{
  "num_hidden_layers": 11,
  "n_experts": 128,
  "d_expert": 64,
  "moe_layers": [1, 2, 3, 4, 5, 6, 7, 8, 9, 10],
  "router_score": "sigmoid",
  "balance_loss": 0.00152,
  "balance_bias": true,
  "lr_router": 0.000905,
  "vocab_size": 23942,
  "norm": "layernorm",
  "tie_word_embeddings": true,
  "learning_rate": 0.00158,
  "beta1": 0.9,
  "max_seq_len": 384
}
Below are experts of layer 7 (counted from 0) of a mixture-of-experts language model. Rows are named router (the router's row for the expert), gate (a neuron's input weights, with its number), up (a neuron's input weights, with its number), down (a neuron's output weights, with its number) and show model dimensions 0-255. Each number is 128 + 32 x the weight over its row's rms, rounded and kept within 0 to 255. Numbers have three digits each.
Before each expert's rows: a language model's description of what the expert responds to; "mostly gets" lists some tokens that are sent to it at least half of the time. This comes from a sample of Wikipedia text that the model never trained on.

# expert 36
Description: Initial letters or short pieces beginning words and names, especially after quotes, parentheses or hyphens, such as J, rob, -s, while.
mostly gets: " tick", " j", "-s", " While", " res", " Bab"
router:137140083121095115117071138088153047127115097130173141147133107132161122097206101090124166151170161139117104095147089081115141108071144127141130119202150077063159181134175096162130141133161129094162130105078165110116117143173191106145140092152164124112149094154110091132153124132165174133231073144113107154167142107153089152108138185058128098107149112091084149090112150135132064100113075118086126136178085108084099121143214173172141105134120115118125089089120150187088083130139140071080153112167091143086134128102122112138172109075107137175091112143111131130079136137152143085110137105139130148129146120159144170099116147111122129125098166103089121107205076110112121137144103105153072204096119138143220131165113123170132130155135109167118137150055119086120101081111190
gate0:136123036112107074087123097094134150126149162108124117098101124128131169125117126128113127168116169133100062158137098126132159114116142096173131158146127120129115153127116103119126168156115214068169071135073142117157121116122139118136121140143157166070080178087122174124112085119131218100083066123091140165084149082122117141128144143105159151110151102147145099084115095152146081109151128136057061111138076094078126153126169118059160166089078130086149149119068160105231133123128124114114101163117133194127080166141088130095195122095111165126139146149182098130152143115115084110123191162153128094162137093166187109148080119104171146148084143102104106081121133071165111102177192176160145182107176112131147180136127166165113151104131182170180175145100155153162139122129134
up0:120100112164083171113169105149113105142137122156140145167131149126126126141088124103171146111146177124157189124197119118118084176119150127099153091136140177125160151146061132092152104100152142150106094130122061105102172184136128096091208167141067107160188078111142133120099175092127057110081153117154047115104147182172156090148101141136119129130127115113113144143100125144152208124073180129143140109095155120168116146088111105166169160129130137194115148147111114149112133127155106204141136112113107120142131126134137128140077156094162141137121147146116161153101111124087147108168105117172071167115174146141110104152234097080089079130122157133139107191108142177097123184131089113033188131144085150095094112103165070119151106137117105083078127142134115064082185107128045
down0:152101154181152201070131059116165135162148097161127159167129132172174142152179131110112081111117145151173096161106141182086105162120087085153109099206148140137149146111117170193147098041101098116076135117118112122108164144120146114127132098138124144136136131115137163158078135129118099147151130107129121147161074069132135139139108060154164100139149136115126108149080119081148096062104138140105144156195144090143190130153143140107156054100099118142174088158100081185127125095167140132168172143120138104139102121112145199157127062132118121148102110088175144178136116145171119164132164115127100158148186073126130079108156130121156101108105164067176166114174070115143172158131098119124123085048130050088113122207163100126169133071130158080106114071145093147146141121081111
gate1:102127151099121186115123159125144070181094172137113139167121107105173136132136119121121119166142130094205109152023126119124058180105157163128116124209102081062120128169174070088150147088096113160129132107108184131089143109088062189135102123165148099114145141121085137092139134111085124109124116126099115130123147128128167164145170115121089114158159120129079107148120127109118186045133127125161126126171185142160149130130156133075131088177154157094155102132152108130090155130195133136098069119151139166163141171112101086146065167084118147158091092155144070164136129213161088118179175131102119131157113183153142165132113094075168115117106236154103097120151079109137106169116134105126143159087113117087153157065097118108137155150149125140135171146140151122172076084181134
up1:091184041161106174074149127115199150134126117169167150112113117115111116149114103156136158120104096102099139103145099173197153076133147124091123096075206111153119126132171118099115125167142181122179186148117114132170087155159132132094145091126142100059178121114095103146137143097117135145088173159093167130095100149127148052133139137100105102128131090129130127170147099231071157104162198160095078159094085109118144107094125208139100143135143091090119074125171140136129109098106126131064161150083132134105151134146128116109186131099155095100112143180169117169133140120131106092123154119165210123116192149187096091103123147178083112097130117132103153105146109131114173173158131108184098094160108109170118087100206099156084129163120119097086163115060125138132134123143065
down1:121097161114171114124146125064126111055127091086140168076100133152135133102153169140163136120117111093093170143163128116115123151177112082126113173133103142090153122152076146085096175235168152114090090084099080147119106143145118101106076132122066148119106124145097168108155078093163196193113153106114190152098126179137084093131135097140110129110177071133163149133151086185127132128098176150126145126106153071134119160088154100161164083133124158134134108104084116137130150109161185176089154115172132145123101099144127141044138139169130122135157162139084103129127165155074052131099163089142154134156175210179112144124144178126122091166183112154162088116111130096143186119127216110166095137153052159150103175215113143114131099104127119137150104134131132179115139114143157

# expert 25
Description: Space before coordinates in infoboxes, and first pieces of place names such as St, North, South, West, U.S.
mostly gets: " St", " North", " South", " st", " West", "St"
router:167166194171039115141147132066151119131129104122133093103107123128146167083135138170165074168170184134099135115150171105119140107053169145122085129095118118109089123130103143145139070118151165110102116112116070116053102139148139143155110106169147099161171100121128071165138100135151143101186153165111150144168161117197114146172153119105114117141138127130061116135135149141156110120120122119104078169147111093065138130121168101119119083154086066150150138130087112156103141143124155141136137128154070141136208101129103119110140148066109148099137093120163155123094130170117106107067165120134142097114125044189140151092091083052141120153141128096178116104121026138101165146161122136133043188081149155171216155114093139148102174111089130118085152124076119192147102114143159
gate1:135160108139114148103173132109109146130113141102113117175167129065091131160129064135073107129127169102108130187160163175137114140118132152181101162126103109100094091146134089156149144092135169134144116150100088139132149154200176110114081211119140091179126160149091026146092103146086109104127113132056178086145122170135139154115082160080097114062188083138135108206157148153076158114125176136116152097107138165091108094171129110109184202147090084151130135122098095118101146120127119131120115154160138178128155073096120183102079181119143139096141156127213095089095138148130070174089136164174131102114116146176085134172117105142121118125147159173109116072124142109172110117173131095120140163098200183152125108109204097167123141109130144145122153130087059158128118109145077
up1:087105102102149122156094165186167089074151174174120199151174150139152169188132126074105109129105085133142111037107157104097171130102125140146115096147159145122154113075131153136138104156044172140166083154141090118123138064134090083138125137115101151134130110105117196097129101136120173129112099102152127109108066048107121110112126138135188177110076156079137164136119121151102090140066146129123123093080138152104097154159146159134131188167119186120151154118114148173128130133204092116199082148139111118149083167080178062150132091097147123123112116148077125126166099098152185095144142082132182169110181158112191180094107166127051130093095082160111066121112136138146121125113135127157135094104116146131154157145191180129140139071115109122121130102099144128184095128106189
down1:068156173122167108145169099127150120169119172097123140107147150141135098122158102089174104112097046121146106183099090180110172113148144146088078166108113130087121151123102138052142126141137104120153180134092157082139136073125109100141173119145138150152151088100131147083100023097171170175165177083089096136097114101135148076070132178140142106180157156178124112143155140182163132145178154104115168076138105138105105110145141085134170058059136143104122105117093090101175081138165113127161142093164115127113118120160127135150127129146158051184100085175100130105118169103188153146172172068122129138060125147063163169156105146109165148182130133080113081102117135124132088135148123112143113150097089158132181115079146111168151145109130144163125143155115129200146044137090143
gate2:173116124069136146158122114070112106132088163111144143117093171122170172109124113240134104072123144138136139136111177148171108081115126143082077130192133062158124151098101084183132141074138193099109126083127091086129082107161068129142097118152128094173099118142141127152086124120123144128154143205193183144129108137150118171134101107089117168120055137109109145160110189117127147027113109151092137156145099119121171122124197092123223075144110085157120091171122093140101177133119113111191129087162132139090158138121109131069114156142107137065185166175122156150139070142099131101119146125138087076174137124122115119133195127122089124169099140148126156121104106112147171115119067124173078134126154132110184136153090178109146080090131158126143126140060120108127146136094109
up2:124101141091118137189107119189156128152096063131093159196118099089079098154125121141155178148085131158134119144158095103077129127212128082145130188054113221130120146101153136202094139188105122117048158160123083151195108121136128160023137114088074176121122143130166089114091184153103148084112118114154114089099111147102185117138119157135105127136153189119116113158144126103113157161131140079153103193167114142085134134148064109103140153122114221129103097085125127156179104151129110156151097094149116111176099147123128104158147120172120167110093141143133118189141108087128214132164184151117176143108099121187164155117131115074143135109074101155144144129085166109114101095173139149144175164136144115137085100121100141130069156103168137126152116128156113104113143140157110
down2:119155111112102167158122141150144187144151080147118173127160098136096124175090155096198076078127162073112152108135068102138131144098162135100127155136148150100111157098137138119145108137135125100103199140138094158044104101137071075147177172101135122131134153124158132115208118085180076162163085083088182123145053169133110165130090105139139139132185092124103132102168196136162152191182140147103142138115175111076091141133090161171132136203107141151127121141131079107148090113159090121105092203076080135156130084199128123124157115149121126138152109085162180112130102064143173076171100089081142160101067130120165127085144116137117140069171107126132152143075158138128172122158106123144112124127099150178078066118073172184175157143083089112121140126123106140108130129120135

# expert 0
Description: Verbs of reporting, showing or judging and linking words after them, such as found, said, described, shown, because, that.
mostly gets: " found", " described", " because", " announced", " considered", " reported"
router:107114141121076138147124108068156105109113040164186125149132150136153173099140152140146113116125165110051113151160156126126089103102204174088092152155147102117118141088105101098104070134068170116090084109110157044121138147121136145134181112134130135122047104169191121151093119086135171144214125203135105156106177085132120099145155115093149108107139154099141151122166117153101071155138095126177116101166113075106093152148204093142086133133125137104068119113059157107099157110103124120142186130147061161085168092147119116157116135100096154117147105122122088131103129123138128114109133102154159183113166131153162155097079127106171139149072142089134066136137081088091137130143140105095077186130101155168218122107123083157132145153152119102128172126109083095146130100171210
gate0:179161162062158183109090162118149183165151104139120112155097138117158197191139123176189138106181123152208186058133132114129146175169133148159116157152125189088142115104118119123129160146107113100153190138074146083176148099086126143136120117132157098086161123142116085145105117125146104094169103093078135125125129099184074081078178117143157198169089094134142134131084074105094088146131133109093148083053135075120120064140105126202137134128158101116054163076099135134183129146115088153137114143096114152102203157098105110116115140192159099128097226125128144080139147089088146182163127153163098129158163146129144102116172106069151110141130131140113127176140107094111164161128141096178157130148084136122136130139159157106114187142131104097127119145078115096106142089150109
up0:082117120144097146114163082143223129098139144113139133117121109157143110078140157097114146176124138137074073146065080121157183133128128149112153152114125127144084147163084202159116078181154147139079107121137089166099177125123092104144163178109110165134140118070051172175098158138153119129132104119134088086135150124103123116142095117153099126143148127093096119126135115162136151113145142112090133103174135114110121195121161154080163109182136144141163053156110101118057106171156091098153149088056109138126095159196121141156113142129065140071135111164154132117088117162123100105109170138065022134144116097162151103145136145115108134138124090108147126097063126114171101174151173179141114099106158109132159152113176123087111082086103195131052129149211171158054094157126116
down0:077100116201128138076172147074130145142073089177141056169134122090188126063160117103091107152168078088064097118180054111069135127162158176091155121108177132165170160145086124136111147127055129131133117101090140111121142136172114149144065116143177151106128152127071169056136123105088121147193112101110115179106142172106179139123120156068117152107080198119097197074132114113116053186147103100141143151147097095120118167133132132144179179136180166176108132175122080151151111157150192142108166161158105160138113097126103135163142109151112167140139135119147073156138093122122118118129167088153138116119137089056140109143086177184130086133157140101123150121104145123142128130159129130102099134074144153106134104138121068116145134140120111127183133063115164164137073181115132
gate1:138127117136157133147107116091114105119158070095144177112160187164149121169103160111176140165139138155135081120135129111187155070115181078131094112135107160132109182149150107110071123179207091035082076104058159126096166176108129064116081130135136129129116153148126028094085120137165142140139120134138112167158174089121111150094127118113134108145112119138121079092178120149114122169097155136135126131151161130119145162089073186160177078151103134145098090099076204149125106150113148132171148070136096111113147087124158126143107123189164111094080100127131102099173151136160101143120148096132150164113141140107138133104110124139134112186058139163087115138164118174074121105171116115167046154133139146093116122130173089092188156169085107123125198172200127090111110129058095
up1:155132124138135077058098074130083146159149149151148120171069113127148078177176123085113154168121140120135129094203112145121133129160118124177170123116159096126145118099144171108186095115092140170152145115165132170126120119149152115124089177063105146133177144142127125144172124085165112180122119121146140072152107115113090137148150114113102123163170111126076075113070125129157122074133150122051150147098110199123115131133070198115166136094115125056066178105169103112115112161080110181086143096157149158118105112103110156137129172082146031154079190169163136183137149126135081086173138062101127082117112120153122120057194133123127149141118165116165139105149170064153130113211112094112154068136128131151119177169126125127120143067112172160134143109170127089132174133122088
down1:123074139163101085084141088134163159043157125184122137096138137074119172129175158109103113199132093150175129110107119097114102104162149108141088142058169139111125052139114068184102131164111172133111186083111138121160135083115075124101159116088114166163127149136146099095158156163156137091136129139091141172149122121140119096048098145100176190146122121109063096118175169116057108156080105122145133193155160133049073153170129124188114121133168125182118107212184091124114160087139133167153107146182148107095130105150101124106172144178077128127123140157126072117125119101149128100121167109084183130158154078119117111116109128142125157090071104145071138134137137153124120119088151116056121120133069137104171105145082090065151161186113170112123102103157142123146140126122168

# expert 44
Description: Opening pieces of a word made of a consonant cluster, e.g. sl-, Th-, St-, Br-, Sch-, Kr-, in slithers, slick, Kr-ško.
mostly gets: " Th", " st", " Br", " Sch", " Gr", " cl"
router:168109162175047094152115124116130148150130098140151097146126137096130143124170183129089132169155142116102157167131172115164129134117153131077097153165111140106145127119103141101070090098174161136087138062116129063126140138092163113179104095110118132130069075168102115131117130105168181144220082137102144146118110120136107156150166137111144105159109131119091137115122142130135049045125119153113091183162104105087124099130157133096165108163075152100118144114105139146137122102137113113118101096158116125099148091079183145106179150072098115104124150160153128102097124104162196126099112107104143126121114124163143177068082150099144217103065139098130128126187070095074118106147136185110043139130106206123244151130142153179097126148127181138155129115161109115151057130132203
gate0:095105155170092108087079108153141097151187107118119110187108088109175142149152105177088114125134119144173197134112159150099116151122090172147151140175142146095085133127146146161131091147162126117120115104101114136076106130129117163106151165098157110140081102096117104099141202163109154100162157136132171162124126104128163145128205148138126100199126073119106100173062157061158072072140060092175100136101106129141126069155134067120064108104083188088071078145127116097147165133091115111114164176104079204111166111097173144161145158060157184144129172068074129126094146169132151165153111124090114148124117067101150142114102121096150114113124143118192113138131153115099149156142098193136093160182103145095165088165143063185084088083145153134124122124131156151122078118133143
up0:150113163189088089049083127154158103135187128099133103140161151080122132161157150119126139112101144095179195180093174119104101113101105129129128105122085151077079105109143176150075211173160151097128105126136159138105150146094143159104122163113156137137130145125103137111134194132164177068063127144116155157096111101085111157162153151117127119170070084106097173172097085071099163086057106164120101186168135186126126085178163087101126143088119149057129166176103152107156070116130122089109208158081135159155127149087148118186130154110192201129153142079085127134134154162154173110128139111093149111094107107131112140128109165122111169136177141171130099114120121113107144165174117168163117147206131179070112092146148099154101126063173110173108133136148144137131123107142122
down0:159179149116069163166049150182209102166141125111080115115142135124128116139082164138117145126096090127097185121088123112132121107120114152089094161132209157098150111126174099161146088122095111097135114092129142148123132182136176125104130081084166083145128151138114109134076120141125092196138115146150130088125105181172075117154173098101135101119062143217097152114133089142130110082169089225143083234094144131106150100128119087101091120104091132143114088172155106060116170138134152098175191123131090147150094201099126117167125166178125099143176137156165107086135126131097120117152167062102118176074091133167109111098124085131171087139118092100097129160118133142086124164128130131109188108155094118105158140126131122116116098044108111137134193106110144141133087124100146
gate1:124196121174058157088150123203142105131106133089144139186106107111049148098108112123162113168133120135137150119105150145091099186117200158138102111116158089154135066144111112148183133130150132121092139100067110132127097180199095132137140162113087156111095137175117103092114120164133098128180133140099140188148154142095183149095172048156122175174100134080122083159136141126136124139112104181123130156120107132127149140138138143168099099135209105117126085131124159105142181160114086137156170143092132105097167079146158091080166191045111138046102111110118123188108129101159139110146118082085114128129161117138130133146140120118081154119172137143173113162135125141049148063166094150158145189148084197097141102108159075149066126089091137119161150100152171123102166085132178
up1:039132087118055133123150149106106128118105119118098168084110130170151136171084103081101060120106131099126118102129149074126163058101113145099174109100122163144142156151099156108096177118119173125108126196141158128083191072122124122154098195139131072182115107118159142130116089094061110118125147155151107107113085098125136154132064149159120157147194154139063159164089107151133168149127147139118159088089163172133149142161195107142151144102128127148096141200161088174106124157161179091141099130090140114114113110116144168136153127124088106126154216170129121118137123056098037141130095171109116153109149185186103076152131110109131107131074110122167129145127125160186117167159089108140158115101122073072141140183154149084138130140203119058167168112121100159140156102143095
down1:051084110065143120157147147052093107148185111155136111093121136134103123144128070149189148125139161038165115101114118095125125132144168143143106089132107122140107110179085135168117173125131128173158153128147131092113128063090129110117147126117109142121100166104159071116135133147130193104111131172151120177147128103154135106114080085076117150127161080174135134143119148094159112127136180126144237067185099087139125141212165150161163181096124162089140134100140168138096081123164154223115174124144100107142083097102148199126128089099107130150085165088128157101129127108132151171136111162149115138099089179101117048120109120089098111148071140167109170097086133166112099106152150165125098135157180143112103158166098164131099146187121199125116112120123088155092109175149059

# expert 42
Description: Blank space before years or day numbers in dates and tables, plus Latin prefixes such as sub, app, Ab, Reg.
mostly gets: " Ab", " sub", " Sub", " app", " ret", " Reg"
router:109151167097078151132101133040116114131141094159173145128116116082118126097169176155125136104120178141110121072158160116108151130077158136121110138122133148102080120143127126126117090105139159141135174086087090068099110121114158157158171054127126117175107088165141100192139139087184123119218132140089140162150131088131115127113153186114092114125177128111117143116169135167140069141123145082108072106144109094089111144140154125112122129198178123131117134113095151221088137092113124166076117136128110132115102120124171116184157160123097105099130111112151161083128157173137146089136167155113108165150149095189104180102058112090132128104089227102091106132149015125117150159107160160165052139118134183107206188112109127182091148145085099097133125128127109150140115075133181
gate0:178106097125115118092173211152142149190094121105093128142153133111124158143119038097138101109162146064095138103108198120176142129109159098132141136144121105083105093132173117104144088145181175134105193169102096113162113067140133127156105055179125103093164156098131120054148119091089126134125182109123140119089142081135130133116178179092122138136098127101125166095126095179142122083086156117116134158101174082147169040131086180089078105123143092149094164098164101138091143116151157163100160107141142111137145101139141116028138139125133171100137107136110146114070133049118172147136149124082163161145104078173174120137139136074153183070128176126160067127150100107133126168134141211167097089163117134127165136089180126157145158079116123140141140141163126103118091167134178
up0:070141156160129148138143098143150161082174088172132121175135132179120138165157140126114169111052096111081120146193136098105118126122086113134145122089190118116128135132116130113145123152065126161165133133180160142102115137167104151182154190133106218144132095144130154161139157200132146091106090130129087049168081147119126194134148067111181105092144146160140124123136106083112144104147154153113142114052108109081093130165136110138159095153102163114181088151068090141178079103085134119132031115157102188112095143099077132140116139118134115154079163171166080141093094169107113143129124149160107095124133135140144139114140154134136139215110054169097160115144131147115197074135066081118161106142072077137123111156120104139055115158085114119108101127087177151104141081128091
down0:077114146142166111185113088094122152100101163153130090190133137109169097113147135167173121113142115124122097172149103164181085123175109096176173145170091146092143137116107112124103107180111138116119141174046128117133121145149124166120175173118187124082081118137124085089000189107080133148134123120097110120160142106120163192073128107156158168146122134105137107148119126083179126097115144160071102104165119133129107112151167134163209114107151072171142154207083162103131169154172144078095194064118111133110098140136143138107131138151191167127108124159139133169136067143124073133212115131099091117040140129089119141127111134160199138156143096118112114131074135106098137145124148123135106157155157093147191113175078172067147150141138105111129085123140139121122170129099109
gate1:128156132084120139093123150147068115125115102059158131138074116114131162131063156097112120136076133142063114124103104095144133150117200138141108141082121122076135137069172135111156122113176114147174127154061116130120164108102151128174139122189113138151099133178097106211084190155145138171146181135148195185126145115148138158117163164094141064207116141135110128056117143137171095132139133114151092180163138172138134156117112195139126117155149162151059147102077140074159125170174097147080118117095049125133131085122067113119143159147096150157074112107122131153057123166117178139068213082140129109170150146146133082088149054138166163155126059108115072077114127153158118151162143100104121144141095150139133142131190091176146128092113107148096114100121128109114139129164143
up1:136107150194076095095168136109142159098129166100153151105147089146082153122099100103153134142111043093145167096144064087162062209133105153150103146138123065102170150145037073128133108159115109081131096093116117161116086097122104158162147131069125094099148112110085149083101100121136193116113115076069134142048128183137098131101186163082083156176108056121162158133124086110178126094122160135121145130140126103104071086131075099147147168120113133117122127126155126066140138129134104132096074096125090148106163161144104136148108123168130094157132153098194085138156090131196120171159176157169112129165124154146104134155098093170114108109181094073120136125097142089110147139144137129091125162163114057185122125136148140165156120175170116178136189121150119136192141109187119
down1:103099119118122105130062119182073163078197105092142104163191106177168135161154170085172194125074127137166124117129093191132145133135090171156162114134139111164104109159122106099084129120140188140163155177112154134125056138120155138155115173178147161101081128048148123104110146124139128140144117149148150086070105157160118147131148171106183145155149140141147206161134154141149168110176124096126182050134117165137150128078081143096174122091122104120173103150150108161124150156137118094114110161065185142141104106140105149151185080152122064178118140130104084110104148175165098143148130139119197160138107150106066108138101126105153171132120098164123115185156078128168091108111153110143157072150110106103101124119176105165111112119177073085119071148132098022131093133166119

# expert 15
Description: Nouns and participles about music, film and writing in arts biographies, such as song, album, written, performed, wrote, criticism.
mostly gets: " song", " music", " published", " album", " guitar", " designed"
router:137085116110098144109111138034194107126109104121170131120120145126157158156158144165136122109147130136107091141138171157165132151117180167146021138194128107080131156098108132119084089138131151085088084117127145081129099116130127130184140046141178100107100111113097078153135091124151151099205141124092077147164155095093056078115174147115094091153161120105104114153166170126118038076137094122084103174160131125095121141177194167137175115150132137080083155120066127167115158112134126110120144125096078095103144148163120130083114135119117160157102167118135151090103161104114112095071150152131117140156166119169128164119102083095192135123066145068089098130144099117105152160132141131188050158163165121154217158102137105150126106091098154136117134142094074135161096113125187
gate0:111117137094154148116143127098127148088139088077158194150103111170163102135208172167067131203105132214117145119125107132111096151112112172100082124152206123112104099160100076167071079152144140129121088115144056129152071129161139176114142135154099107094148100163138141086122138071125160095142171156138029126123090060137148115178137141171157214137153152101125097152148142140162108123089086128129151154158127115179145130181162085104179147136127150150139095143116202100173114120139149118077139110164128133130142147092096145099125117128076080090066113132132126062129106163185143096143128203076144146080139169131195110119109067148116088172182106106111087181150128123111163068148153124122144137110134160157156103097147120162149058094131142133148158159108157120153143132131144
up0:089089135132141132173121077144090086123113121102079084142123155126100136138103108114109179098155124121133181112108038141165063099138068139096127110089061165098165106101133171073195144107129097143107114127105167148122144105105110119138154122149127127159111132170126122186150111213093144159153082155113180159132154134147154133074088167103099138118115139171107183133105136105123167113129174095104180121120184137160079151090103073175112168148072105146174142151100076143098184117177063183163137132102141119146103083090126104172138092088100092134193105107117167086088114129125206171145028132148148067106144106137121162146129182142127141144132113148096135149206133105120089140086104106144102143145146129104137081152136157111122129201193087160073168084133147139101168123134150
down0:100141166146125136170109139129116108097147138106114135089162131140164137144123106091173147132168125135207111075131167101167105148114093117069101098099122140082116130122168147087127115132180141115093087136120175097117169122171130164126061198157202121124182081113104115221059102135125171064160149101147161114144170172137089108110103110083136063090083153098142117134186155188162151087130178102105159055048133175109066142128100148182080209113101134105167133140094070147115108105172126121128133161126129146115122100081131120118097101151140088104108123163106098201099075156117112182081127145142125141122158099121166165155131151144132200162161117144120153143213090133142127114103109132105038106163133103151165138186144136114160136097117150169124163144115138121134144146128175
gate1:199123121076108152166098146112179146113086128167083150124123137102121091092127154128095140145124130131116104168130156127146128145142152139131104135183148083099160187104125091069187094105197175110128146197151161109153188102211142138146096137178144157160137122160127092131080117127132138127148129113152099119107115135149119108138127059067180117126190151129091071103146151134088089105098126110105094123117141152153109133125130122049138070119104124139112168152166108144100118091121111156181122124103181066097140118186113165118098099116064141076133127151046145056138081115180124147100079130103138169085096087193176095152128136094183080185113082087137057163176171124077126084118116086135113112174168086141135113131137125099137106104184100134122153088154178188116167159091157
up1:167113134073118078126132131118145119175100166240102157137110136083041157195126166153137176174158160169095107130127118115105107152098178141106092172151110091088119164078149144125153132093158133145090100151114156107155164082122165092139135103115143076171150107112122129141141109088124102131133107134126140164139121139120080101154163178153097128130198117142142090135159220161098090118077155107117125112142126130084147148144144098081179105111081102146157155105127167182103141116124123085161139121123173063063063104139135179087067095154120135062113109106194152075120058121149113120117102141187133170179186136145154164119187135075136101152131075141128084143181125081113085145092155065146153127149096107129112167123183063120120082088144112125104105136143076120115128176119125
down1:171112122094138124140129149112121128109144176101119076140064078148050113185125137148051164170105126104140138155093068214131103120134132143171075126132145119152153145134130142139130109126174138154094135096126200120115106105090075119126128159170163129130150138145131088150081119094104042095103135091130100150182094067105046091146164141144132140120128127122135093142158153081098145159103101111110138166101164135154152107142123150164192105088147151161135159156107092131119141148125199165136129124059101158094151162059151147160132121117139180131206145123077122146157185103141156109101123170156201148116165132144140152110133091085160164110107090099153046086147165135136103111073095092091101150124167135172085152079207119138093134105133093144142078132211084123180105127091104

# expert 13
Description: Nouns and verbs of action, request or cause, often after to or the, such as support, help, appeal, decision, causing.
mostly gets: " support", " help", " return", " agreed", " move", " need"
router:126126191102074181151098112049142091149110094155173132079163086116108114151160134146120138122168131129109127162129142163134137136134180132099111181187119147115159138143082128102105069128127077072116129102110127083105122124082155124191203115131161128081118060140132096156131144118128122132187159152119113114115177093089091131137176171123126134135174164083078147124145143119091106107151076096094107101156111119089126150171172089134113156161144093084112124115111176240147111096105148137135137099156111161125153142112144108173081164077112134123112144110137140095057183095064168131131137138128122154127138156152156104073119119076122146149075135110081099186143076115070148114180161158127075195141144133103223156116135131124057074090150086125112159097134065132118126073155198
gate1:101126170082110166125147164169137124138147109153128111118148140137203101097128109067144161167071148142153185164145164121082133149122146106098179095151139127100099114083062116072165213074126147134086176147086123158088106155175078100077163160088099158147163147109078138170140136079128098180172087196113122132164100129096130157170083182115147104111190117114129135067148121115122106139098099100064156119116127146122124119134177112135043108173093105118079103119110113159093122081075127103125146160146087168079133087164097146113136132145161171157135143178108178134156121122148129158020139157112184210112066088190109125117109065080115141164130126085129108127116096110130142119148193154087143171141105162135128176138111137111153093141155126142103116131159144094158170129154106
up1:085100140064175088126104129133152198160151184145153108043155164077141060131156192105155106154110151108167149118130190113112122151164178127162161179120063134113146127175110122119154138185129120109135159193116153178121122133151151108152102175121131101107082143124122181111105094089127163104155111109081103123198106109121159177144131096120108142091140087058112040134121105079020117094105098130084106150125120113149172130114096154170091100179102128192126166094072159108127089054141126124153110104122120150150138104104120077107175141160141111097175177119109156133195103185084086125104114171161129167107149152124126132164135118109137170117178062145143144131089157089120152069139198104138147131107163105112097166112123072107126126153167165115096145157133131144151150168116115
down1:143112131173140086120133166143103168148115118082058166093105113194126101103110138135099151172043150118153146138139106120067108081094159157166113179154122162154134129134140121185140145130131137136155095134110034160087126130088130102144082084131138118140127125127145078150197092141162153084107073091128169205090102089160109171134090105145092132124201121098139120154154102094118135108156106143147169090093112110132111140124133148115154107142120130156130134086172071101096125125072117157121143114095145148084135130137101112109131143136104129089099155174120112120087087106128096191087144137131112057206173090189128130079188107142119073152167177130173106100083169148182162079159123122115098114101185080134126128137173133111131158178045196065148078098092127178168091161090097
gate2:137173170062169135222096134088117096203124172168122073082164072114095120131117129091082135098118106102140130131150169085143075155134195087124164153138156095131144131168149108094126092133136062193092146120074137123146133145081182100133073068108058152123117108109121118120127139133089148139132084138219127112115153147104120160118112131104134069123077052083104168134159097127077102122176125134170089182123157185104154229130151111125167128110124125136184153117144148089106165155145132136133053096117104154122148063140171102080111158131121088121027099107146148185141120151119130150154167192117102100130102158161098133076149116133083112186123114131151121164171112143117134097134154100138128117145096094139162145115176129151117179105147139131128106115138156083128091144171121
up2:115182106105101113144156165125159153134107161096164167097109139143120150089137146086186087141108116063119081090131054160106123151074092173132109114120154149103125068079162114105152127120161145121142159145171109163086126138131129143170202140122137093137194098114114198114089123095141105142147163134069107143090131107114124177091104118118103107097140075137096129108125202114188171110095097108116155158084110098187095125179082088129171134142168156174150094118178129142149142121142110175085111224114163206111061097123116132096147114078083158103108075101152102135150133136156194107143190101161140151159129117144082115139112182191107084131162163175078117116084089118104069170141116110085108116136102102100146092091133139087146185132083120129191135105146129101149075096177114
down2:176134080121109050134112134069117108094063099103123073135107141187092130099146172138145081169163142090099156094119104165102066097140196122131091188086099127134096085089097155140197171172130145123118171115116143116114165119141145135143169127111089055135151106141135118093113130112118156112112123151112104169128122087135104142109126163156158176135139132139100086179153123114150162133091095095107137131132076127172143091165151122091162096131114087123110153178187153093163126074158153132133104176147114103097125130131146109121101083130107171131151081115128140100114116211166173057088170124106136144204099109127145097185100108103037103179160146214131102110163149090202126102081110087138193173153157137168139134171136112122162125173081150162170152117107100073114146130152191